config = dict(
    balance_loss=0.00954,
    n_kv_head=4,
    rope_fraction=1.0,
    qk_norm=False,
    init_std_up=0.0528,
    grad_clip=2.0,
)
Below are experts of layer 2 (counted from 0) of a mixture-of-experts language model. Rows are named router (the router's row for the expert), gate (a neuron's input weights, with its number), up (a neuron's input weights, with its number), down (a neuron's output weights, with its number) and show model dimensions 0-255. Each number is 500 + 25 x the weight over its row's rms, rounded and kept within 0 to 999. Numbers have three digits each.
After each expert's rows: a language model's description of what the expert responds to. This comes from a sample of Wikipedia text that the model never trained on.

# expert 12
router:478503504452502477522491509459501516487460517522484476524425476511474470523453482513535464515454493503505512508507466458523486492515461512541482479491496482537507484478509487476517493510507521489465525486487513499459490480549500483482519490533537495495517444518521506506506525508530478511486513521488522505518493517532532516432509524484471456559483467519486492493447516523527519483489519472509526493512518449473459532527503514527509502481495483480517521485515507506492495484498539510557495530483504494518478472520490473503453469516493526493478484523508473521497460479537492469484453539482480446520471480553500507522496476435519515511462512534530506485503505534522495530506495509497492518510520455492464497530500519534520474486512479532527546494457507508465574468471494
gate2:502550487497493449527492493468562492506496495501503530499513497507486535482513519472489451470509511530503494501532497503485486481529550514503529524494501524492503524489487490495476485511550488523526486505455505488476486453497525537539488496549494531491507501500489452503486524521519492500506540511500502512478458486468562518454499522465495460464492497515551458519547486462523491455486460517523489509528492477478531505537481507479506518490475503527511476497514504501536462541500465486480508540508500497505473509516519497498558512541545528492484449466508459446525491511529503448534486464496510513560481516520543472488513550504480527485514464501485469513469525524521487491535505514496541464489503499508505512550520454481465516469520473484519489499484505439503508505551509
up2:443500510495507551486503527536464489480523508506497497493478494513523496510539526534517550525532525522498501427492497511515497444481470489543486558529479446457517481523489466526521526494512467508477509500525484464513461505515502499539498503494524481465514542526509481468528484488508518500501492472503554504510538443494537502508512527515482483482534487520494489509521508505502492512548524473439478488508480548513448538481504492481515490458543479524503532495518483499517555531535443509537487506459529524485498505535526512532517531538483537467526449524505494538497460528514511517521534514526527488481532507482478462526481478472496504512514538485510492487500549502535508520503521502480479491511491476497509532497517492507545523489481489500488492527477443497503465495472479
down2:513471490507516495511496461502471519493466472522541522480539496484502498455504466489496527508478471497469511507521493490535521498483554518521494535561474491478468455518494502458535545471475507486490461501497507477491458502503518484516483508509498464515484474524463496510501500502487466479537539487524492484513495501511545499494425529476516504505453470535510513496532462517528470509497482534483512449503479529512443476498466534514478520480487509466507551489483503480484480489506502496469489554505504514468528558528537487521486474504477510470496516446500468544483497523516511465541512510521467470503487469511478539530482508502552543500498550493515578494487497455505509558486536479472480482513477477546504504507499493470475533509494512489493493502533475525538480486509509
Pipes, closing parentheses, colons and slashes in tables and coordinates, plus articles a and the before nouns.

# expert 8
router:481501501452505480522492505455504520484462516523480481524423476507471468522454479508542466517453492503506509509506468462519487490515460511546481483489494479538509483474512482479514494511508515485470527486492510497454490479546504486482521486536539498494517447518519503510505528504530478510485511523491522507515492514538534516435512525483472449558481469521485490496450514530528520482493519468512526496511520448469459532528500512526510503482493487487514522486510506507492491483496537509559498526481506492513478471518488472510456473513499526498479485525509471518497461483532493472483451540484479449524473482556502507522502477438518514513464511532526508486510505537526492534507491505496495519503518456493464498532503520534522478484509481530528544493459507509463574470471496
gate2:508497454532466512499482454494486500514507481525496456531477509475510470502484467548541487494501479505467516473539480545468514502489493509525455486469478485505460497545500508498563455452501503515521537496496503475503492484502468520545475545465501464551502486519466514506476497499501486530510457509495435532525490505463520461549532466487503476497474526563513492506465503465492502511484493523529520493502536494483495537531535486466494525504509521524547567514480506476535472490538501502475521504482561504516496523481507495494500465485498513513459446488467512465517505482504485454487502498529481537516472483496524486508513474484509569508500495493490491480517542495486502480476507498488468529540530527513497525519547494518529510506515496483514516509502508501452479493553460
up2:475508543464541519479474514510512481481534512527532526523518478524514481460499482488549475518506521484476435533484541484540519442563504546469465482521493507512534477502460515470510490502474503557472518509545478508489507492492516480526553521503519467514460509469489510506492501500522467534532527523530501529490522483474513512511486510489505510530503468486510523542544503507474506496482484513493492459515515517495481470513478508498529483527465513504537482516496491518530534533457520516491513534499512481522465542554468501484502507477475525482540486523491574517496525501503471456557511491480481467489556479492469496496501487517509462519468490465492467485451477499513448496485503469471490496470468484496483486532504511469474485477472482475507538535528495498501482525487544
down2:479543488512587481494476467487499510493490507524499530495454489477496491495509510476515536463514499486515513487485539498486490487491496456468516474495497493494493525545515541487458457497489495507520501517510477550475506498487467504485486471525461548529528509509522510492526491494499518543501521508478501530490524485452491538502495457486479495526523486483501486517504481541516506481500487443493465506523482537498482463481493496488527490488531468481503462507444474495440493505539505531500459537559485505489501560515507500527508517492483483539468521543512487571473505527506505505465536501454523501484492484516502522522496453496515562475508465528476453489503458493538475519445513464487506516474515546508476532514491520527484488483478477456532501527521537499483496525459488
Spaces, for, to, the and open parentheses before numbers, plus Cyrillic, Japanese and taxonomic pieces like Cucuj-iform-ia.

# expert 3
router:481505502454500476522492507461501522485461516523483478522423481509471470520448482512535466518450493505505512508508467464523484490514463510542481485493499478537509486480513485479517495510506517486466536483488513496454494479549499487479520487533540494492517445517518505514504524507534475513484514523489523508512492509531536514434514523487469454557483467520484494492451520525523518481492519469511526492513518449472461535526501515526507502481492485483517519485509504506492491482498538509556494531480506491515478473521486471501455474515494521494478487521510472518493462480533489469484446543481481449520471479554502503523500481436523513512457509536532508486505508536520494536507491506496495518510519455492460497530503521536518478488505482531524541493457508511467570468469495
gate2:486523486490498505464463459507497530477492492522504512501530506469481477486487465488519523529546497503505469509481472501468506490519517525500521536495486478489477477483448478436486499497451527485488503460510455515485476468495496473520520496486513476484497490491524456477527512494489504467480505520502501507506526533496493474542492502541510492502449503526490482531514454486533489469522444509479458523511471538515488461500481479504506434479506546529465489515495521497506518538537468510512485512511461512503510504549459517471520466520483489492439493478505514463499531540506457500532484487501480527505516518494500493495472456518475451490535495490531479524536505545474478519570504514496484455479520499459468536440491461503474493506440548519481512504488497456516487447489492
up2:478474482543477497500527512521482494494523489510538495453468506519486493531440512496494519406493469474474504485481496504519518488464515464488445466529526534501504569456519490512519477535503546521518514534522527490507557518495508520472546513499544548475517509500486484514498524498536472466497495478509567498473476514516528512471514487500493518524502514532547503473458492532498508478511475469478538504531534498483512487478524497514463524473522506500490498506506484498490490494484487516513510515477535454482536530523504507540464493502498505524523475506487473532485483477494532461499510553482472470460492522476507521476500489503510519508485511432500559512484479512493505511513493527513491463529468486519523464523500539491506480491566484504533506521528516482521503509519569
down2:519521510557470526488486493486462452504510507522487526533509445504496568479498470470516458510460487501541459487470482443559516524525503483472507529518486474509482480488493474500476495474517474557499540506515507505493482540493520512501521478511472507571478491497555489442484459509538524487566460498529564498474493488525517534452509516534493500521460510491478493503535504484493472470492484501462496481516519507477518493483534527498529526477516507494480485539502491536474506540475483485473492523500525515546538502488530497488516507502539480502502498476516463499528479543495514457497493490530516488494471483512494525451499467496495523533530507507491477512520500521462489470475513483502500536499467537507521485500463534504499498506471520510455521557510494495534501498518542
Prepositions like of, from, by, in after a noun or participle in prose, e.g. "south of", "led by", "winds of"; also direction words (southern, northern).

# expert 0
router:481503504453502477521487505456501521489460516527487479524423475508473473519451483513536467516455495509505509507506467460521489492514458512540484484490498481538506485475515484475517494510509519485466527482490509499458491478550502488480521487535540497494518445516519506509505527504527480510486513522489521504514492516531535519432512524482471452558478467520486490491449520530527518482493516471513527493512520449470461530525503515526508501481497486485516520482511504508489494481497536508557494529481508493516477473522487473507455476515496524495478485524512470517498463482534492471484448542481480449524471482554502507523502476437519514513462511536528506483503508532520496534505490508497495519508519455494464497536504521537519478484511479530528543493458509512464570469470492
gate2:501490517511512539467499486459515501510482507483504527480495511505512480490532516520507492513472555485499511533509509527477473480501517518529517452433516492537529502494504514513490485490532485520526506571509490470507480477481532451526505507458516445522476477519473486487484485495471485480497501470498506512474456506509513488512424461548500498487465502557517504473537463506500474486502520484476481453496519489505517498485488482477484485506503541479508517482476497558498532477520507501501497509518513471508476533555467475486506549520538496512487516510435500499553496494520517532461501443541501457498531507495448493525474483485520511478488448543516512536510493512530507451495474494460529520501507482467492503482493462550469495539500486517535461458542522505489479487535514
up2:523519502523560508484547506494491469517480542517482518495476511512512511539494544517503493519461530485488479502491500463496500494497520472526522459488531483474502480510522515481530501548527476499492495520514532501470485508504470515495518513492489457527529472492467492472465474507520468487547465490498525459491542508491508491528447491539511492468551489521498521490467457517514494491444469515514482479433493515519497518463482552486487486515506549479519535488462469466511506489511491505485462519492514472547471523538503527549557483487498484455507493498534546492549517512527502525471488509503508472496490498475453504544510433498531494506521497547447556515513502512471537510537480496497514478479490447481502511476496485520474498454512552488497528494518502494501490512489465
down2:494515511558451477531487544492464517468536509474522513513479511468541480512475493505493493471518545503487474531473492501468460535520516471462534509495495526499483510504499503480486514500512494489463489463463482542508485481539472484503493435517473501524509508492477445488510495520450456471527537499489523502496494496486481518555497481505518518478492463488451498539499497492503474524478512527510450485508477510459488481466513462519508500514542496521529498520536474469513485487511502517454469480477541486478487487548503483455469457559488489505499508484447517505543509534488551492484491473482496475507519458478522485513480504528540499503517518487455510503500517496521521471545475466480448546529521494490441504459514465523475520444519491480479527492493500484503483509488473
Word-final or inner pieces like -es, -res, -ins, -us after a stem, as in mix-es, c-res-cendo, Gigantspinosaur-us.

# expert 15
router:481505504451498479521491505461499521487460519526481478523421481509470472524451485511535466517450492505505507506501468463524483488514461511548482486491499479541508487476517482482517495512508518488465528490489512496453491481550503487481520489533540498494515444515519506509506524506530477513483514522487523507513492517537532512435513523481469455557482471525487493496446518525527518482491515473510524491511518449474459535528500513527507503482492485484515520486507508503493493479501538506555498532483506493517479472520488471505452473517496525495477486524507472516496464480534489469483449539481480448519474482550504503524496477435519516513461512539529506488503507536520493533506494505495490519507516456492461498532501521536522476486507486531524538490454509507463570469471497
gate17:483477493505478489472489531504467487483519495501521450519545503515474533515488517479495517512491463470515498553519463495560496525503457468536479498490527527503485491496504547525516486493474482513524503528494484501537482509466448504481495458502464492521478486497480510536492472529486477516558495444492473544451477502506495548467553493504486492478532472460527461496482562516507499480462481483480489502507508489465493505527520499529502555519554501502513479452531521482541523512501529484472496462475486473488508509548468458522537545497539507501465519508527479468496491483527476559515463492471456492492498484505506507500501504507516494505489457464501571504520474503531552532534471511495522503490501531473481530521469481529524476490508517534499480506464496494494507482522505
up17:449532523538540505510489490525503464512495528520507475490452468474544522484480543487481448430521530482474508484487498549499550492523500531517486514535498511496457494473495487484488506533466517532524490524478529424458490521461532522522481467483496472442518519494474493491499502499510510459522466522470479496474525526535471528472498512494510517495500520568521535460509472528548494507553479500547533532486496524523470482517515568472497495472498515483525511483500534496501486522525476535487498504539530523531492510433493554513518513477481527499498511514531459490497507492507501502541461511514474490536519502477502503500485488509488508528521477456537514506522487533522487482513463473494514502525497509480522506483494471477529522493490543495504539475475512512481480500500491
down17:521504459540522504472519485513531478511492495443495510491496468504521485461490498489501488477505497522485546483536483485529500535490475499459533535464542542511492487530476523475525458483513522494540477523500506460504446543518511480540478501496537470536459525490511496506458526458532457525501482493515483486478464498464517539491486458506486499491473477533487455461470529526525540497488532528494512542519462548469503449508526477495496465498515464501463516503524484472520489511466494540479524502495524504504521530493496475499497528497499491502529500534513551484529509471492499476516497494481524462503501490525459536544555517509486460517507496507428535508501480533466515501481478523490499498537517493502502434574518489494476510499497526527512520452511490500503520490504519
Space tokens before digits in dates, tables and measurements, e.g. "January 5", "| 0 |", "time: 104", plus single digits.

# expert 6
router:491513494542538509511507490480495521464529537500474513453518487498507527497522524469485506502496483506498523542467480509483474534488505482457526486498503567460441558480488486507470527461484476536551474544525503482535522509472493500539517551487505491511486548467476466516499499496481511478499485459519497489502499490463491496536483463518520525473471531505499519510538506493485436557514481506459458481483504514511485527457459485459525492572513497514494499479515450509489499509495478523448519464523502486488479530470493492493505495510481484513512496487506523512482543474491495515459509480493519530451484506508510480486509528484471513479501518515470479491503532482475500459506498485531500498483455517472535473453478492468441563506467527482473502515532549506509504502539501
gate17:459495521504492504504512477535494468526523503517533540504515497516509516501480500466480525515519505487480531519475514500491489471535539564473502495466448517465515509482445458532460501535476496481501541470483501494522499530520502468472503487539504534485514514485505451500531500490479534503496469538493529507474467479474519514472512506508510508511468473535485471520513478538486533495521513470542508489473465486489538501514520520507455510516490526534508536504503526523463519490468510469482544530507529485496508495493497487523500470498491489526459534493554531570525513518529522474550508519494468507532453514470521485492536498495539466463495470524445533480481496494479533530538479495549497546442499514486520528475487487503515504487525476482486467479499508463466450507520449
up17:482470490532495488502493506552537520484515497510507523497502503520481537515478521499491491538506492505529485460471480472478499531541530482509531504462425519511484478484487484478456528512521518502492522430504490498475470474465468503513502471494516502518512571502473502503498478501512460523513521473456490473530552492487539449534491551487519495495560497523497456481498482558525485460525514496492583458504460520518508520503476502503478463492478502503480493512487465483509493437529501499521486524517488499548496490496548486490526526474489506470514480519547491511489474535520534497506524506496505478533497494529553473511494440517490487502475467515467526523544484484493513501467507515497486506528506474505517482516543511534510527490482495508478512459495457513455488488524464
down17:462490484510506493505495478524518497498488489480501475517536509547500559495471463521520492540447469499498462519526516459503469544482498457544495510470452507502496516483470468506473458474455520522519554494522509480482503516512518492513485487477511531500477505531490492539468470488473514473446479540483459523547500489499533513504486494513495485501536520438488485510504508509521462501516509557483505539513455472501508544476507487492528477505463508451464474514503463491475501489506538552480493515500521508472469500497549525495443530488469537472540484542534502543494498498461492508470508482529526553526510528545489466471505489481500490529513508519516482507507462494497522528516470510478487469467504491519508491507538504476536510490466518525465504480484523552497463518513528
First names and place names in lists, credits and tables, such as John, Pablo, York, London, Victoria.

# expert 4
router:473502505451503478523491508457499521484462518526482479523419476508471471523449483512535468517452493506504508507507465462516488489513463510541483481491498477532508483478512488483516495511508521486468532484490508498458490479546504488480521488532538499494516445517520501510506525508530476513488515523491523504514493512536534517437513524485470454556481467517488489492451519523525518482493516472513526490511519448471462533528499515529509506482495485487516521489509503509490489482496537510559494532482505493517479473517486471505453471514494523497477486522509473517494459483533490471481448542483481450521474482555504506521502475436523510517462511534529508488507505536522493533508489504497492519508517454491459499533500521537520475487508479533526544493459509507468573471470494
gate2:526475558513530495508488520495472529473481484514477478517480515497494468470528540486509504477503434510488470526511514535482474500488487546489498511462539546514525554510517512535538522498496511527501495469506541483518485497493518527495499476542530449463492465488469507501477470468515541518493481529457503445524536492493459518482499460495513518518468467508516489501494477484491518478478516481513504497519501479494446529513534502542516497479536520492491462505494463482542476493497457544557479471507513488523527537492537455475467537497489501513479514479489507510489507448527511474468484563493484448492520450492475520513543515484443527528528512513539503489501510507489515495483554484481486486489504503510518449472521518527474481514500509532475558523480472491509504496489482
up2:495465483462483515496514529510469502487514465498501498507542474443532481444528522445547521537500482490463483533513495509518472480517471478492503492543505469554483537519511507486461508511505508480556464540519474543492560514507532487482505493492519507501518490477498478509505528475520503513512460513526510470548526482497468492495565528511473497526495503500498495483509499495526519523517478506543480507507514504527501489459509521497471524528484480500507478506465477520500511490532501522472462487462488486479521510531542520501487489464510538497553536522465504479497536459522495496453448491498524487465493454498525497509465503523491501499496536481535518469501486475497454512511400520508548481437501494542507479489443484506479504469503515472506494508508477510508536507513483
down2:463473486475541518468507555515501526489490479473515485520508498504500452480549526474503482525463521498477485508527484465524524491514471477477511464517484480512495477494511537492483516499506517496494497524490471487522474506508497497522497540498518496462501510481461454493527457469554515504491543481541547489501485525470517512483474491484511514517484515492488527444473473510528490520525458543496494478532478559457506495517512536508524483522470519511527532519475497470527482541491495488445485518489498488481469523499506515499512480497477469533484514493479482503484532468527541525524473476486491513525497495496559547474495532512460482464505486495483509455488517498522552490454471511479553466491470446519509527494487476505456499481516471432466468497533467513539453544515478
Numbers inside measurements, coordinates and stats tables, as in 1.82 km, 83 mi, 26″N, plus No, million, four.

# expert 9
router:480505505452496479523492507464496520487458516523484479525421479510470472521448481510535467515450493507504508508505466460520486487514459512543483484490497477539507485478511484477516492512511521487468526487492511501458491479548504486479519490532535497493516446518519505508506522508531478513486513522488521506511494513536536517434513526479469458557481468523488493491449519524527519483493519470513529491513519450474459533525500515524508507482497485487514519487509505506493492481497538510556493531483507490516479475519492472502453472513496528497478484525506471518495463483534489472483452539483481448519472482552505505522499476437521514513460512537531510483500507535521497536505495508497493519509519453491458499534499526543519476486512481533527543492457509508466572468472490
gate2:504513495513469509516497484525520522522551523516482594480469480471508445468513505497545529511536503543474490486469460513524522533522485555473515507491502536511503516497502439500503517520489508518465536477544472511534496553527504518500549516504518501508523514501513460523482496466466505457463504486461510461524581484510474531502492519556507511481525521487519473487488481501489550485530488515462465514496551518498513487488522485524535526501487508521501476516466506500446499481504494487503470498456519473493519527537521476488533518464467539523520511516497472485519507516484489498497506511503492485506461500516479515482570471501519523461512526496498485498540493526527483526482534483534524508489506512440483526497481475511487502472501509470559494520520464473497507510501492
up2:499480508529478567467495492452520528508574483549484532496487485497478493529533483539536537513531505487458525500493488494473487483484521540511511476497519541496495491515492509467555523485474467501537551512523504476517512493500495496492509469534504517493546485523496462534518476501544479508505498506546510532494534509476498502460473514517486466489547453549467472515475514536518507490494495535536467514499500495512457508511487492484477495480510466476505472511480539473509469501464471502502534471494491499439504483510420498489478538472488516523485499503518506512489552514526548499542498492474504494486491494498493506480500477478537526523482477513518500434471475541509534517527499458497515497525529497472515509525515461491507499503464505482501509460552556479531475527491509
down2:532525500528509476519519500517496519434532536478533542499445555514522511494484476504516493506504478547463502485492479512473476486521501495501513498465497483543499506469475515496556509478501480500523519487478565504501517528491517487470487557492519454473505510473515496485488506520515472512489510482504452552490504472475506496499478459527457441518493451455451493509468521524562524498492504506488529497495481503495546490481511507508468492530488484522498525476529469519521492495479485475529538534508492450502546493522490486494483509542532542425501539517529529518521476505488514493471481528502494476503494460500487510492483481458447543528476524513499520520486489456508527524495527473494505552549456495493492521500523523493517501492490528463492523520483556506492506492527492
Space or dash inside codes and year ranges (ISO 639-3, 2011–2016), the century digits 19, and occasional mid-word pieces in names.

# expert 2
router:481503504452505477520488507461501522486462514525483477525421477507471471522452481512535464513455495504505511510504467461522483495514464513546482484488497481535508486477513483479519494513508516484467531490493514500454490481548501486483521486535538493491519446516517499511505527510529477513484512523489522505511490515537534516433514523483471454556479469518487492494448519524526521479490517470512528491511520446472458532528502513523508504481495486486516520484509507506493492485498536507560498530481505491518481473518489470507457471511495524496478484523509472517499460480540490473484451544484482448523474481557501504524500477435519510514459511532532508486502505535524496533506495505498493517508518455493459502537503521534521477487508481529530543492464507510467570470470496
gate2:533548499497532507495527507547485530509455534481513476500482482510509503490456483502555506483532532497494462514477533473514490529478525459542450478445503482523517521476497484492469495461485496450492532469494526515510506490473479504518493508499520520489463511479480465511504486493480494533495513513527485499509495503506496467497452477476511463506476508501440507509513502485507472524506509455479481532525525563516467523501477455495484502488507485475500468516478495551557545550474504510514514528487473464517463503540464528532525506497504507504492517469552522485491504543546469505527523482467479499518494475483488479452459515489455501490496497442501544493469515535442494466513482428468491534504457527487523503535518471509494493477524481513493512499483493526498492485482473
up2:491487500509517535491456491522558498500469504515481542498499546510478505516481474492500528493484492487543479475522470512461490491523515496482528512481526486483478478479456459462539473485484475516503505451542508483480472480458525519526518464513510469500522505530515477498503457510509503452488475511494490510488527498537554524516471506492508487493509523477482459546453516481485504512521538463506550455500477479461493529498504515503555523529475501562466547502474467543442523520506506501509503493499521518496519505475491480502486515460528525548530500515521495494498492497522545493507531535460482490514500496523559524493509497469517494429483553522523495488522507505500488554483494450448512542505520493513478467512510520489495519535492529476500473517527525514488495462457474
down2:514514531508454543516488471450441510525518539487519524478482494452522498526493502446510501499516486498473493470520527480544516559490457470486477510509471537492483515488522478527518504481487504535452445502563492469492491514484502488519499480510497498504491532528469505528511508459515517525509504482500475526510455492519506489488487518482513498510511471501493527516512456523534520494488497514496535434491497471501525502482465479489524522544482456496520487501473487495509508513500490538516500459468494459469472471432513520495477485493497508488521510464546547517500482494471506473525432503542519513521507473549467531471527483490535499524499483471499479475519455467500472504465485482524533472534462487482498516487499499490531482500504511502537534519482521548488538515483428
Digit pieces closing years or numbers after 19/20, as in 19-58, 20-02, plus tokens like two, is, could, November.

# expert 13
router:487490468528473526492524523507535482519476463413523506505536525459489492473518482506465537487500464527531458506530526505501514501517540514516490478527473507493523486476503512486504468516504489499486464477487508486501502549462510506487450511472468486509478500540493518526469529505458524498498505500479471514505487526511496464529519498534484511461518528487514514491504480491518523580475515541510482500479475540487517509494545421522510497501455488503507498478450496472545519524498465501511473498474520518487518495517461551503497538494525508493532536461474545472515513542499529525539484442512528505465535500474465472464477520548528502468522499485534479517497484481527497475525493521489494468459515471533502528480469490473478494498468518463516476490498487481541527492505474
gate2:503480543516485452489478510514443463491565481491480504548483506495497501486498495517523494452498463474504488520443496467486516470537446531517503518485552539545513499540525502476517524483495464517465475506524509506483510477460496494496505491473477562545522536516525447492473514524481493510527501468515519460471530495544500470476510520495520481541508537503512468493483461528490502497514520496538505500517484515537541453542510491498451498525515544489476524458537531549504490501558510490512480551523488487508501487486510492484495491463491509523469550508524489474506501481484496473493474478493509508508486464492530546512496504500549501531529500469538503472500456494534504497501490516533480487484486459496498497489536471500502483460470506522503528518498495517545489567489504
up2:506514515487511470443475469488488495510501480484508515502495497486516508490501472508523516450506493493516509527461530503498530543569470521516485510521523531510533480514557509489533497514499491512484490512502530493513464511461502505510485482548495543552507486495512458478461513501487542513521484454505506465496527507530479462487515528499516485508503546492482488484476505505450530507484522481528511524548463522504553489502525487497479498499504487481494507514551537537473475492505489500556474530482484505500519477478540483460466483480496527541445524488491513479537503489544492501453489512463510498513465501496537541489493497502527453540517537441506497478550442520528486479509532518539477483477515454485495518487511467512512496492492454507517505513495549490502517592494479
down2:488495510466493483445508469533503500495502490513514541507522533501520490512513501516530502443516506464529534515517519489491557516498497491538486503533523509529501470497541505467524521520522508465485483527509507489515488528497542534474471468547509550494466501504519474482472548482499530514508497496469506456525506493523504488468518516487507491497474530501474480480508467514486522487495501484539509508573468521499565508508500469506470503520499495501465538503511518544479482504483490464519467512523516483492507473490534468490471498476529546517465518496447516480474527476560493520468489496466478462493492490494491516485501485502518466520501550439496527461504450481533464514508563507550491491471500469505476517501511467482510495500498488544522495480497521537467526597500476
Sentence-final periods before paragraph breaks, heading markers == and ===, and line-ending table pipes or list dashes starting new rows.

# expert 1
router:479501502452502477520488506458496525487458517525485479523421474506468472519452484512534466518454494505504512505506469462516486490514460514544481481490497480535506486476510485476516494512506520486466528485489509501456489477552506487479521490535540497495517445513517508507505527508532476512484512522486523502511491514534534514434513526484469455559481468519488491494451518527527519482493519469510526490514518447475458533527503513524509498481495485487516521485508509506492490483499536510554498530481505495517475471520488471504452473512491522499474481522510470517499461479537494470483450541481480449523473481552502509522498479437519513513460510531529506484505505536520496533503493507500493519507519457494459497531501517535519476486509479532527543496458508508464571471473495
gate2:484453475462514536449478496519475469517491477533514489521483537501533566495497511535493501449507476507476486499527483467537520447515525512500532517472504533471495500481505507502477503503476520485498488494524508486489479457498506494501469533580503525518518517497514548513530493542476510525492491464514495497501459502475540566479526494485480540474474487534509457505522506465499469536485520517484483465504441511496490540470520497487476489481485509511485525506513534496504493519522460496485478515505544538521505514504524488474507468486518522494457462513506525507511516481498481517473486508475501463511490503480451481529488529515520525440497459500450549514450503504473500451509507489497447459502524497463501500491517488493478518515522461494522530521461501452470449450509479
up2:481486500466520534504488492436495486513546454503513463511497523518493512494512503492541483469486515454526511526510512567494485443481463496526519499510529496497492493497453513490495462470449518493467544502528475521483493507514525529521475504494500501507518496428520531482514516538467531502524510533488501448477524517513513498527514470496510530474509524520515445475475486494480460497472510498515506524515502528456483475505491493493544524531510509478552533530483511463488480516473489493481523515521491513524532494472496504500549459488477496536500506497537515502480494528470484564508495506515502464517493506461430471534502499520505502503552482499493498498464492507477491476560565543488500470500516515523511506524443463469476507470517498495510507498478523435536463508506487
down2:477506481487485481517468494502521487506449510498475538458500521455503489516490507462506543440483487518583490507494485508535444492498490481474523462507483506518456471493508496485517560500462506473502499497481507461529463525480516502503463497484494517455472528488525479506504496509504516467466573526478439474483472480462508472498515517500498499504500524486494515479488498499547462479506493491534452511482554534506450479542480528523523514488503463481525478515520495497511525533500498493509503532470477539495512494503526468502514492494483483531500508493530469515468559523493527477502458482504494512505472481523513500479497448484518498491469505547490457488556491504493544493491526483480502533481466537527510524527517524449466501477551505521519496517549497517500477526538528
Table cell pipes in sports rosters and results, plus connectives like of, and, was after titles, e.g. "cover of", "village and".

# expert 10
router:547504525529482506434482495537485484535538485475517546461540509505540522463521518508510524483535544475487497466498525523497521484482540486458511541494521497507518504539494507522504499497513491500492525493500472506504516505498485507537479472483493507479490516478497503465518462504503540513516488481521454495481515474488488518540474507481528507454527479467502484492537495480445509481517463524512485531504455516558529454457497515474459497495535523495468460535527538510494512507496510475506516427519484500495546509477542563495539496478497484519492495487497490473511502518474492502527538492507503527528532511465510521488518524559485481510519485472444509518499488472469489516485508499487507496518520533521510500481543484509504512528534503507486491519531449505501423563543534
gate17:500517491464506517507513508503459542492532534506511504494458459549450496487511484466516493476508518493518492481500489474503517521531461521492516487496518516532540495487507525452518453506502502499531543468491543515533487467512508571519518493511521428489497487490491491496500562501520494526528493483535493475522485473514532526475539530519484499465451472511470514504528522533539486523449548511502497495523504487512492507466486531519492504495480530488505551508455516518447492487531478468503501528506501440476492474471463498514518472490466492478515530516517473537518528475491504461459526500531469455517489491501530539523463464506516458503470504517493509474524513498491465523495523490518527468458494479467488437488504507467498500456506507481493529486475477522470486495525444
up17:451466477525492500525492498505535504469464540532460532510477453502486505499520473469476526515507508471499488527518476493523542490513513511496524482499534537508506491512517503489513503572510519498527496472523499538494474477514490522437521440488504505474502477502465488466505511477535505514474484516508532495519485508486476529496523519487516475495476489475527484514540530560528503498522454505521526489473517529495488506507488495476481468523491460491536545524489503481491489486457490544482555483533504519499460508510457478473529485528501488467497491515536498491519547473455521485487471523484440526487511534526472516502540501486471466541470552499471456510516530560482531540485488463483501498530487507529458536489505515473444451468492526487495531478492520540485501492490489
down17:495483496498465464507487512480450565499501506484508509511503514495506481523499514542464535519510494482530512518559488511467495508491517510488470527527500490516512508532541546532493528512530489444497517500482468514464492507496508494497538439504473533525449536486528574492519500530507466500522554490483488478496523465521534499520497517501517468470562445512491508504525473477493515499493516472516524491518478516516494520539486499471465495490479535517452450508469546550498535457485482563499504506491485536479469492496539505509480486485517517537510474470529505481463493467512538499519516461479512500537499464499480512471528527466485529489538512511508504524518477512501489509474478496529489559501518486470545490484528525520500514538504485517497460544512488466544475476484497
Common nouns naming a work or activity, such as film, album, game, role, and heading words like History, Development.

# expert 11
router:478503500453502480521493507455498521486461518524485476522424480511469473524455480516533470520453494505505510511504469461519488488513459510542487479489498478540506485474511485478517493509511519489467529486490511498454493481551502486479521489532538496493517445515516504509504529507533478516483514524488522504512492513532537511433514524482469451555484468521489492495450514526524518479493519472508530495511521447473461531524501513529509500481493487490515521490510506507492497487497534510559496531484507493517476470519490471501453475514495524494479482521511471517498466482537488470485450543482480446521474481554505502521496477436519520514460509535531507485502503534523491536505495509496494520505515455491458500538500519537522475487509481530525543495462508510464569468471495
gate2:536485536517483500494499487472479524498497529538492548537545530522528474509511532509492476513462513507523453531518503516502478493501442484496456503490479507477529501504483554518473501464579470512497500469456501494489482492500502483514494479464542559512532458521501490462475507475505488530505492466485484483478511478476449484506542506475494560503523509435545527501498516485513496501476535493522495522533494529495497544485469473449492474498485501536528466536471489525564544473474494477508477479476469494550518506490527473479516502522510504513484476519562480524474494498518522499470481505465487487482535527507490475470482489503519501500441501505480460505504500475537472545519523488507515529507493479503496466490493529565501491541504498490481513504530484513492508479469475
up2:480496518502493477493511513490518497495480497525509529475468469478549478463508463465535472492513456486503500448477465479501488508499469546523467543525454496531525482475484487528442491520465498477523528508482531542469463494496528526527514495510488504525465505489483512526504477521529539519501509471501468488514537502470485511495533467537459496492475505495457517499522530551525476455488534467481464502514533510504476515522508502489527471496506516568463479467476507521506508477538533472510438519448464504505522491496473491518507522556533501499539483553531458523502509486508521521483505502502539469495522549503508512453450500490506497501471460450466506522485508512493462466505493471530474486487537455474510488515504493512495461517542499507484487521475509457501484519491491
down2:455514501485516510506471506522512507541489539515501509514501515482464465522455465492528462484456455455448444485488517539470480514511534525514542528536482500495518521503482505522508503510496497473501498532524499473492534515537548490492483471489494472541520527501496515509515508523481490490519496494484450513501525483499514525465469531513530468557473527536490459505472503458516540488505521524476514517496513540585523512494504503531521520483512531504489474472509480514522508506524524500508484431518504500499474499467441470511476471489480537511501518506479503494507506484493536463492488518508477504536503547519524496481476523510550498489497481546523541464492502496528509548470456485508474520496488508506481488496489458514436469462476511490445517476528501470513473537510458
Commas in lists, the after verbs and prepositions, and words in section headers or infobox labels, e.g. "See also", "Record:", "more".